Experts of a small language model.
Experts: 40 experts in each of 9 layers, 64 SwiGLU neurons an expert, 3 picks a token, a softmax router.
Below are experts of layer 2 (counted from 0) of a mixture-of-experts language model. Rows are named router (the router's row for the expert) and show model dimensions 0-159. Each number is 50 + 15 x the weight over its row's rms, rounded and kept within 0 to 99.
After each expert's rows: a language model's description of what the expert responds to. This comes from a sample of Wikipedia text that the model never trained on.

# expert 29
router:48 32 41 68 33 33 48 43 56 50 61 61 51 67 32 56 29 42 86 19 44 42 75 61 37 33 56 36 26 44 33 67 62 65 37 52 64 31 21 45 28 75 43 52 48 30 34 50 25 63 60 47 47 12 41 25 42 54 43 65 63 64 51 63 66 78 46 50 37 37 34 53 34 41 49 34 61 45 17 35 54 44 60 66 50 36 66 54 58 57 34 38 23 27 39 51 42 47 21 63 48 61 67 47 57 43 64 76 64 46 40 42 34 36 25 33 53 63 83 71 56 40 37 82 31 46 60 65 64 63 60 29 52 59 49 48 51 26 42 59 67 55 42 75 56 38 60 56 79 36 33 39 40 44 70 70 61 49 73 61
It responds to: Short syllable pieces inside words, often following a capital letter or consonant start, such as T-rail, B-ack, d-ur, -pp-.

# expert 25
router:69 49 28 53 44 52 48 47 55 48 63 52 54 61 29 60 36 34 65 36 49 43 80 46 31 36 36 40 07 31 36 70 58 66 38 57 58 41 25 45 39 71 36 41 22 36 32 47 32 60 37 60 37 65 43 52 38 55 46 70 65 73 36 53 68 87 38 55 40 26 46 28 50 35 75 29 59 44 16 54 19 36 56 64 34 42 74 68 52 54 52 62 26 43 29 47 53 37 39 55 59 59 71 44 81 31 29 67 73 53 36 67 35 66 39 46 46 42 41 69 67 46 26 52 50 61 57 63 51 64 60 37 41 65 41 38 75 39 53 63 45 49 62 77 65 30 55 51 63 46 40 18 30 45 69 42 65 43 76 55
It responds to: Common nouns ending a noun phrase after the or a, such as store, board, side, album, company, City.

# expert 22
router:56 34 62 44 45 41 73 18 48 69 55 49 80 57 35 75 34 42 45 49 62 28 53 68 38 36 52 27 50 28 38 59 67 60 45 25 67 39 48 29 46 56 45 62 25 42 46 34 47 67 59 68 44 51 24 30 34 42 26 70 72 57 34 53 61 56 30 34 34 60 38 44 52 36 37 38 67 66 46 34 38 54 84 57 16 42 57 57 66 75 38 25 40 37 46 31 64 44 55 69 44 68 56 56 63 46 57 39 61 33 45 59 41 29 38 82 54 79 36 55 70 39 43 42 29 76 40 56 49 58 56 56 70 68 32 27 46 42 34 53 62 72 69 67 55 62 51 33 25 43 29 36 44 40 69 80 60 30 57 69
It responds to: The articles a/an and sentence-initial In, He, She, A at paragraph starts, e.g. In December, in an effort, A...

# expert 18
router:52 36 23 82 43 32 83 24 56 80 67 42 55 60 45 53 34 43 65 34 36 38 67 57 44 39 57 46 41 42 41 58 61 53 38 46 63 31 43 47 35 70 36 77 51 33 38 35 37 66 58 67 44 19 43 61 29 78 36 62 62 44 46 63 52 42 49 45 28 68 44 51 45 52 38 33 58 56 33 32 23 38 60 70 51 50 69 60 52 78 44 49 07 38 49 50 39 32 40 62 62 61 69 41 52 52 46 49 59 26 51 53 32 58 34 53 45 39 61 82 64 38 47 59 44 54 43 68 50 64 62 37 47 52 31 12 26 43 28 80 61 53 20 60 48 55 31 65 90 58 36 49 39 38 61 26 68 47 60 71
It responds to: Single consonant letters inside a word or name, like m in cashmere, blackmailed, Waghmare, g in Zhengwei, b in outbreak.

# expert 26
router:63 34 29 65 48 37 84 43 55 52 65 52 61 51 38 61 46 55 51 41 37 33 72 51 37 47 41 41 33 49 36 64 64 47 31 15 56 54 51 40 33 69 36 82 43 22 31 52 35 68 31 44 30 74 33 38 34 70 43 49 54 64 31 83 64 36 54 59 28 51 29 52 30 23 76 48 74 43 52 27 13 27 61 68 45 44 57 67 61 57 73 75 42 41 45 43 62 33 54 54 53 49 69 57 54 34 39 40 61 25 39 53 40 58 30 72 45 55 73 63 58 24 41 61 58 70 49 65 36 64 62 36 64 36 26 35 31 49 31 53 59 54 16 61 39 26 37 32 37 69 48 39 33 37 57 43 65 49 55 53
It responds to: Short vowel-initial pieces finishing words and names, such as is, as, os, us, ima, ia in Geiser, Glasgow, Genesis, Kagoshima.

# expert 9
router:83 38 54 50 34 50 35 44 34 62 60 33 84 43 34 76 35 55 66 38 49 50 52 60 35 51 68 48 52 45 42 62 64 70 38 39 61 49 52 38 45 52 40 44 44 40 44 52 45 65 56 69 30 63 26 40 41 46 27 53 63 76 34 48 53 71 23 79 30 68 47 41 45 26 36 33 66 53 51 42 52 35 69 63 33 38 61 43 62 53 35 49 43 54 29 34 41 29 45 57 20 47 49 30 55 24 31 66 78 30 42 76 41 16 35 40 31 85 51 51 57 29 43 49 40 52 74 61 43 68 48 50 88 58 37 33 50 26 45 62 54 82 46 63 69 53 59 16 47 44 36 33 42 50 71 47 55 18 58 40
It responds to: Articles and determiners like the, The, this, of the, plus possessive 's, often opening a noun phrase, as in "rest of the".

# expert 7
router:52 41 41 62 40 34 46 45 85 50 60 52 49 72 38 65 40 47 81 32 28 28 61 54 35 36 38 36 25 43 36 59 60 60 27 48 63 36 44 45 37 71 27 73 50 35 47 61 29 61 38 58 38 53 43 26 33 64 42 59 44 58 35 54 53 58 41 76 48 30 51 45 46 33 45 38 64 41 16 35 36 59 55 65 31 46 62 60 43 61 38 49 32 43 00 28 36 37 41 53 66 61 80 56 61 26 41 57 65 46 18 56 34 51 43 39 32 40 68 64 58 42 40 75 44 36 61 64 71 55 73 12 51 33 33 39 58 43 33 60 58 63 53 54 66 07 66 49 45 53 31 41 38 35 53 27 65 47 66 52
It responds to: Stem pieces inside longer words, often capitalized name or Latin-root starts such as Olymp, soc, scient, geomet, before -ic or -ation endings.

# expert 36
router:51 38 26 70 34 42 56 26 60 61 68 57 59 72 51 47 38 33 65 44 42 25 68 50 41 24 67 24 46 42 19 61 71 66 40 45 72 04 36 26 35 61 37 50 27 30 43 20 41 71 54 66 42 48 40 53 31 72 31 71 53 50 40 57 61 52 53 44 17 33 52 56 48 19 54 27 60 54 37 27 49 42 62 74 39 53 67 55 67 74 48 38 29 38 65 56 45 40 33 66 74 71 66 25 66 60 37 50 71 31 44 56 36 41 45 56 57 34 43 57 59 35 44 65 31 58 49 68 62 60 55 42 54 58 46 28 24 32 39 80 65 65 69 51 52 45 41 54 70 48 30 40 35 43 54 54 65 45 53 72
It responds to: Word-start pieces following hyphens, pipes or paragraph breaks, such as t in hat-trick, p in general-purpose, B in Because.

# expert 12
router:58 38 54 79 41 46 66 36 50 31 69 38 62 68 27 72 43 43 55 45 45 35 91 32 30 32 34 26 44 42 34 59 64 58 37 55 63 38 52 37 37 87 26 53 53 33 43 28 33 62 43 55 39 47 25 42 24 62 28 56 53 44 35 73 64 53 61 72 42 14 39 50 43 52 37 38 61 29 37 31 46 38 54 79 45 32 65 68 60 64 73 51 49 33 18 21 44 39 41 62 25 46 69 50 70 42 55 53 76 44 49 49 33 40 46 49 15 50 39 61 59 47 33 50 44 41 52 63 65 56 30 33 61 64 25 49 49 33 48 67 56 73 63 55 77 43 44 48 68 81 44 43 44 38 47 46 67 45 53 72
It responds to: Vowel or accented word-start pieces, often after hyphens or in non-English names and scripts, such as O in Mid-Ohio, ü, é, ro.

# expert 39
router:45 35 63 50 57 31 49 22 60 59 59 35 66 64 34 81 41 38 35 39 50 31 46 56 26 40 57 60 51 20 40 60 62 63 31 13 72 56 40 26 36 57 33 32 43 45 36 30 31 71 54 48 36 62 34 43 26 51 48 60 68 58 30 58 64 45 45 69 49 46 30 56 44 66 35 34 52 64 50 40 56 34 64 62 32 22 62 61 57 67 37 62 43 28 30 38 56 38 51 77 20 53 59 56 52 44 43 42 49 31 46 49 36 30 35 73 27 62 22 71 69 57 34 45 35 74 42 68 43 56 55 42 63 46 31 26 57 41 41 54 70 63 54 76 37 70 54 52 37 50 24 31 42 08 47 55 72 53 61 83
It responds to: Lowercase word-opening pieces after a space, especially prefixes like un-, re-, de-, over, out, and opening quotes with a letter.

# expert 13
router:65 32 15 65 47 44 57 52 63 55 63 51 55 57 33 67 47 34 68 43 56 56 67 52 44 39 48 36 30 42 42 68 70 55 45 49 55 51 17 48 34 65 45 88 27 36 32 57 37 58 34 72 26 69 29 47 44 78 35 67 58 66 43 63 69 67 50 68 28 46 37 34 47 31 78 46 66 53 30 44 23 30 62 72 23 44 65 70 43 55 44 60 39 57 41 50 54 36 48 59 41 55 70 54 66 19 33 69 54 47 37 68 40 72 35 57 70 54 82 70 58 35 44 59 47 76 87 58 48 67 59 36 50 50 41 47 45 45 37 56 53 44 37 52 66 26 77 49 57 65 51 24 34 44 68 30 68 38 80 56
It responds to: Word-final suffixes forming plurals or abstract nouns, such as -ists, -ors, -ions, -ics, -ism, as in Medalists, Repetitions.

# expert 1
router:58 42 51 62 39 63 43 39 96 48 60 51 50 76 36 60 31 34 86 42 23 36 65 42 34 42 58 58 35 50 33 78 54 56 33 45 62 41 24 36 36 65 35 53 47 38 35 33 30 60 34 58 33 58 41 31 43 52 54 58 66 57 38 60 64 72 35 73 58 42 52 37 46 38 52 40 59 50 20 43 55 27 53 63 29 24 70 81 68 47 66 61 37 42 36 62 47 40 18 58 27 51 79 48 65 49 42 81 72 44 41 47 34 55 34 58 50 27 60 58 61 44 22 62 36 62 49 64 45 56 74 27 44 61 38 41 63 38 32 54 58 65 56 77 61 35 60 50 58 39 28 26 38 31 59 61 76 37 73 59
It responds to: Whole-word noun or verb stems likely to take a suffix, mid-sentence after to, and, the, such as view, form, film, end.

# expert 37
router:59 49 18 63 45 23 53 32 60 48 63 55 69 61 42 49 30 31 59 44 34 40 54 39 48 40 53 20 52 42 24 62 65 61 45 36 67 07 38 23 45 56 26 38 32 39 38 11 46 73 65 67 38 49 41 52 43 75 28 71 56 41 34 67 56 63 49 46 17 51 66 63 36 47 61 43 53 67 38 24 39 41 57 70 44 55 64 54 69 72 42 28 41 33 72 38 66 36 46 71 51 74 52 14 63 52 44 55 57 20 41 77 35 48 45 57 58 42 48 55 60 30 48 56 36 55 71 57 52 61 63 46 60 61 35 26 22 40 28 63 80 72 67 43 35 38 42 47 58 58 40 43 27 40 66 53 60 52 54 63
It responds to: Opening parentheses, closing parentheses, pipes, heading equals signs and capital letters starting words, lines or abbreviations, as in (MP), (R, ===.

# expert 17
router:66 44 45 50 25 25 71 34 51 55 56 50 90 46 34 61 32 41 51 52 35 46 44 17 45 50 50 50 43 38 41 59 67 62 43 29 59 37 47 23 45 47 47 52 29 38 29 29 46 70 32 60 36 58 42 44 39 56 28 56 73 46 19 47 51 70 39 54 41 80 48 58 40 54 56 46 58 68 46 38 48 51 95 51 57 45 60 53 64 65 54 74 41 39 54 23 62 52 44 59 49 55 55 25 68 41 47 51 57 29 29 87 42 31 34 77 16 88 43 66 78 42 36 55 40 52 42 60 68 68 62 58 71 32 40 31 50 43 49 58 60 59 41 59 35 70 62 11 58 62 42 50 31 25 78 45 56 52 53 49
It responds to: Commas, and, and prepositions like of, to, for, in, by, with linking phrases in running prose, as in "by the", "for the".

# expert 19
router:63 38 43 39 39 28 72 32 61 40 59 30 90 54 34 58 34 35 56 47 44 47 39 36 40 46 48 52 46 47 47 61 68 72 36 24 64 37 45 28 43 45 41 69 42 39 31 46 46 73 26 57 41 53 41 37 42 56 23 51 67 46 24 58 51 56 35 42 44 72 49 60 45 55 49 34 65 69 42 39 52 48 95 57 63 39 59 55 64 67 57 42 47 31 54 34 65 42 43 59 50 59 53 25 69 28 41 47 59 27 45 92 43 41 28 68 33 88 43 63 80 31 37 49 47 55 43 62 66 65 57 52 85 27 43 36 36 45 46 57 67 76 39 62 35 63 54 12 54 83 40 44 30 29 73 49 63 41 54 46
It responds to: Function words and commas linking phrases in prose, such as in, of, and, with, typically the in in "a station in Sheffield".

# expert 15
router:69 39 29 62 32 45 58 50 51 56 63 31 61 59 30 69 40 33 60 33 57 50 66 34 37 47 49 49 24 41 39 70 61 57 33 50 54 49 37 53 33 66 43 86 29 30 30 51 31 56 30 60 38 61 28 53 43 77 39 70 60 68 38 63 75 94 52 76 35 35 41 18 45 47 67 42 79 32 27 35 28 35 58 72 35 47 69 61 44 45 51 61 40 52 34 42 52 32 44 56 41 57 64 47 74 23 32 82 72 52 35 61 37 62 43 52 55 50 72 68 53 47 36 59 54 75 70 60 39 58 41 32 49 54 43 45 57 43 42 51 51 46 46 63 53 23 81 42 43 71 51 23 39 42 66 35 64 27 75 53
It responds to: Word-final suffixes and whole nouns ending a phrase, such as -ity, -ations, -ists, -ades, status, images, often before of, and, or a period.

# expert 38
router:67 27 50 48 39 31 70 43 51 47 52 35 72 47 43 54 42 40 62 43 52 43 45 70 48 44 62 36 25 48 33 67 72 60 35 42 61 46 49 43 53 58 53 77 41 35 23 37 44 65 28 71 39 57 37 37 37 61 35 59 62 43 39 52 68 72 32 54 38 66 45 54 44 44 66 47 56 69 34 50 12 32 72 64 54 52 68 65 54 58 55 86 53 40 46 57 59 45 40 53 52 55 58 63 63 39 40 55 51 35 51 45 40 52 16 64 37 88 60 77 72 18 34 35 42 77 53 57 63 59 74 47 63 54 39 37 57 41 47 54 51 42 45 71 36 56 46 01 51 55 40 30 33 49 99 26 59 34 62 50
It responds to: Word-final suffixes ed, ing, s, ated, ly completing verbs and adjectives, e.g. superseded, tiled, drying, killed, compared.

# expert 0
router:43 39 38 65 47 37 52 18 56 67 77 43 76 59 56 51 42 34 54 48 33 33 68 59 32 30 81 08 47 39 41 55 60 52 38 37 66 00 37 20 44 64 47 31 25 34 37 47 39 68 45 64 45 42 46 58 25 72 53 57 58 49 49 54 61 47 48 53 19 28 48 52 44 36 40 44 55 51 45 25 29 48 69 56 50 55 60 62 61 80 35 43 22 40 39 37 66 43 57 67 69 73 63 52 57 67 59 47 55 26 36 66 38 43 38 31 49 35 59 64 60 28 47 45 54 62 44 62 51 64 50 48 46 51 47 30 26 31 31 94 75 63 25 50 53 61 41 49 62 50 34 47 41 37 63 50 61 57 60 58
It responds to: Space-prefixed capital letters starting a proper noun split into pieces, such as R in Route, B in Bavarian, T in Taiwan.

# expert 21
router:76 36 67 56 44 42 70 25 45 56 58 35 67 54 26 80 37 26 54 55 55 35 54 62 39 34 38 47 46 31 34 55 64 64 43 35 63 45 40 32 45 57 48 72 24 43 38 40 40 61 39 67 34 64 25 25 30 47 00 78 71 55 27 61 75 49 30 56 41 57 54 26 55 48 37 33 61 36 38 38 45 49 69 60 10 44 61 63 72 65 33 52 53 45 45 24 60 27 52 67 65 69 57 53 66 34 35 63 64 46 43 54 36 54 41 52 52 56 35 55 77 53 35 44 33 79 47 58 65 61 53 54 76 58 32 41 56 39 37 53 55 58 64 61 49 78 60 41 28 53 30 29 44 44 56 61 67 23 68 63
It responds to: Indefinite articles and subject pronouns, often with a verb or preposition, such as a, an, he, she, "is a", "as an".

# expert 30
router:50 36 49 77 32 29 39 35 56 79 67 35 58 53 29 61 34 53 54 40 59 46 69 32 27 41 43 32 40 35 45 55 59 53 29 32 54 33 53 42 29 73 53 56 42 34 36 51 22 68 23 46 43 51 40 40 26 58 40 51 80 58 41 67 63 48 59 64 60 30 29 55 32 54 39 42 62 38 38 37 30 47 52 59 41 29 58 67 78 80 50 23 39 34 47 17 80 22 58 64 56 56 62 64 72 35 30 68 64 43 50 75 40 55 35 53 11 61 46 61 65 42 37 56 50 45 43 66 53 71 55 44 64 18 26 37 29 37 31 65 69 54 20 56 50 58 51 34 57 69 35 53 34 37 57 54 60 54 70 58
It responds to: Particles and syllables in Spanish, French, Portuguese and other foreign names, e.g. de, La, da, Du, rie in Mystérieuse, ki.

# expert 10
router:55 34 41 59 32 38 43 34 82 90 66 31 44 77 47 61 34 32 65 23 41 12 64 67 37 33 63 45 54 39 30 62 65 54 22 25 67 24 37 27 41 55 46 67 34 40 38 17 32 62 73 55 33 39 36 37 32 63 46 63 49 70 33 55 63 46 38 60 47 46 54 53 33 33 41 42 62 54 58 34 39 39 55 58 41 38 61 54 55 75 31 34 28 29 68 32 57 41 35 66 44 72 58 62 62 56 51 61 70 34 37 40 33 61 35 54 58 47 58 68 61 31 45 71 11 50 58 68 70 55 53 24 45 60 42 33 31 28 28 65 63 62 55 65 52 49 57 46 56 51 31 31 41 40 62 63 65 39 64 63
It responds to: Opening pieces of longer words after and/the/of/to, e.g. inst(ability), dep(osited), expl(oded), ret(aining), cock-p(it).

# expert 8
router:68 40 37 78 35 32 57 38 35 76 63 41 49 54 30 65 39 43 68 33 33 42 75 62 43 38 20 38 24 47 34 63 67 59 33 54 59 57 42 57 33 69 45 88 52 25 34 48 33 61 54 58 38 36 40 36 34 57 31 71 59 58 45 68 57 70 43 53 27 62 46 56 28 58 42 25 63 31 19 43 29 41 70 73 60 34 65 57 44 59 62 67 24 34 38 44 31 42 30 56 54 57 74 50 65 26 37 70 57 43 41 41 33 56 34 41 12 63 70 69 58 43 39 73 52 56 75 66 65 57 73 28 47 47 36 41 45 41 48 67 49 53 50 73 48 33 47 56 77 47 34 31 42 44 65 21 61 52 64 59
It responds to: Inner or final pieces of English and foreign words and surnames, such as st in Crosstown, et in Venetian, ter, son, ley.

# expert 2
router:55 28 21 74 28 41 59 26 51 74 69 50 53 58 39 52 38 05 48 50 38 28 79 16 35 43 65 36 47 52 44 62 59 47 36 36 60 28 46 48 36 63 38 55 40 25 40 42 37 66 42 67 39 46 41 57 34 67 34 61 65 43 39 72 56 39 69 31 46 40 26 60 25 26 32 32 67 23 43 39 42 34 59 71 43 46 71 56 73 67 59 42 38 31 62 51 62 32 43 63 36 75 50 53 67 62 53 45 68 23 39 47 35 52 35 66 44 47 64 65 64 51 40 61 40 60 30 74 60 57 39 38 67 42 12 35 24 36 38 70 65 48 24 59 58 56 37 51 69 63 48 51 41 36 59 39 71 47 59 63
It responds to: Single capital-letter word starts (K, H, M, W) and rare consonant pieces like j, z, k inside foreign names, e.g. Fujian, Krzysztof.

# expert 23
router:55 36 49 88 46 36 55 37 73 53 71 33 68 67 35 53 35 47 70 38 22 23 63 64 42 43 70 40 42 48 40 66 57 60 34 47 65 40 35 35 40 65 37 40 52 35 37 54 36 60 31 54 31 42 37 18 42 60 43 57 45 41 42 66 58 59 50 66 53 74 33 60 21 48 19 30 61 33 22 34 38 39 64 62 46 17 60 63 64 55 46 49 25 42 30 50 39 37 13 63 59 58 72 49 58 28 82 64 52 27 42 44 33 38 32 30 40 87 86 55 62 37 35 53 37 55 60 64 58 56 68 24 52 59 38 35 48 34 33 65 64 68 37 65 53 45 52 49 43 41 29 50 39 40 56 27 64 50 61 58
It responds to: Two-letter vowel-consonant pieces inside names and foreign words, such as ul in Abdul, al, ar, ol, ai.

# expert 14
router:51 28 57 65 56 37 55 29 91 42 70 63 57 90 44 59 35 42 78 32 25 41 71 42 27 28 66 45 46 27 39 66 60 63 37 38 66 24 39 31 34 74 42 51 42 38 31 36 32 60 35 41 38 56 32 31 34 49 48 45 52 56 40 56 71 40 53 60 55 33 27 41 44 44 37 49 54 53 23 44 38 38 50 69 50 23 67 72 71 65 56 69 42 36 12 37 75 41 38 65 43 55 72 63 63 45 75 54 51 36 30 43 31 40 42 38 42 36 57 57 64 36 32 73 46 50 41 60 65 57 55 17 66 39 38 25 47 36 35 71 66 59 57 60 49 58 58 46 51 62 33 29 41 33 51 63 76 45 60 69
It responds to: Opening pieces of capitalized titles and names, often in offices and tables, e.g. Judge, Pat, Mar(ion), Rev., plus CJK byte pieces.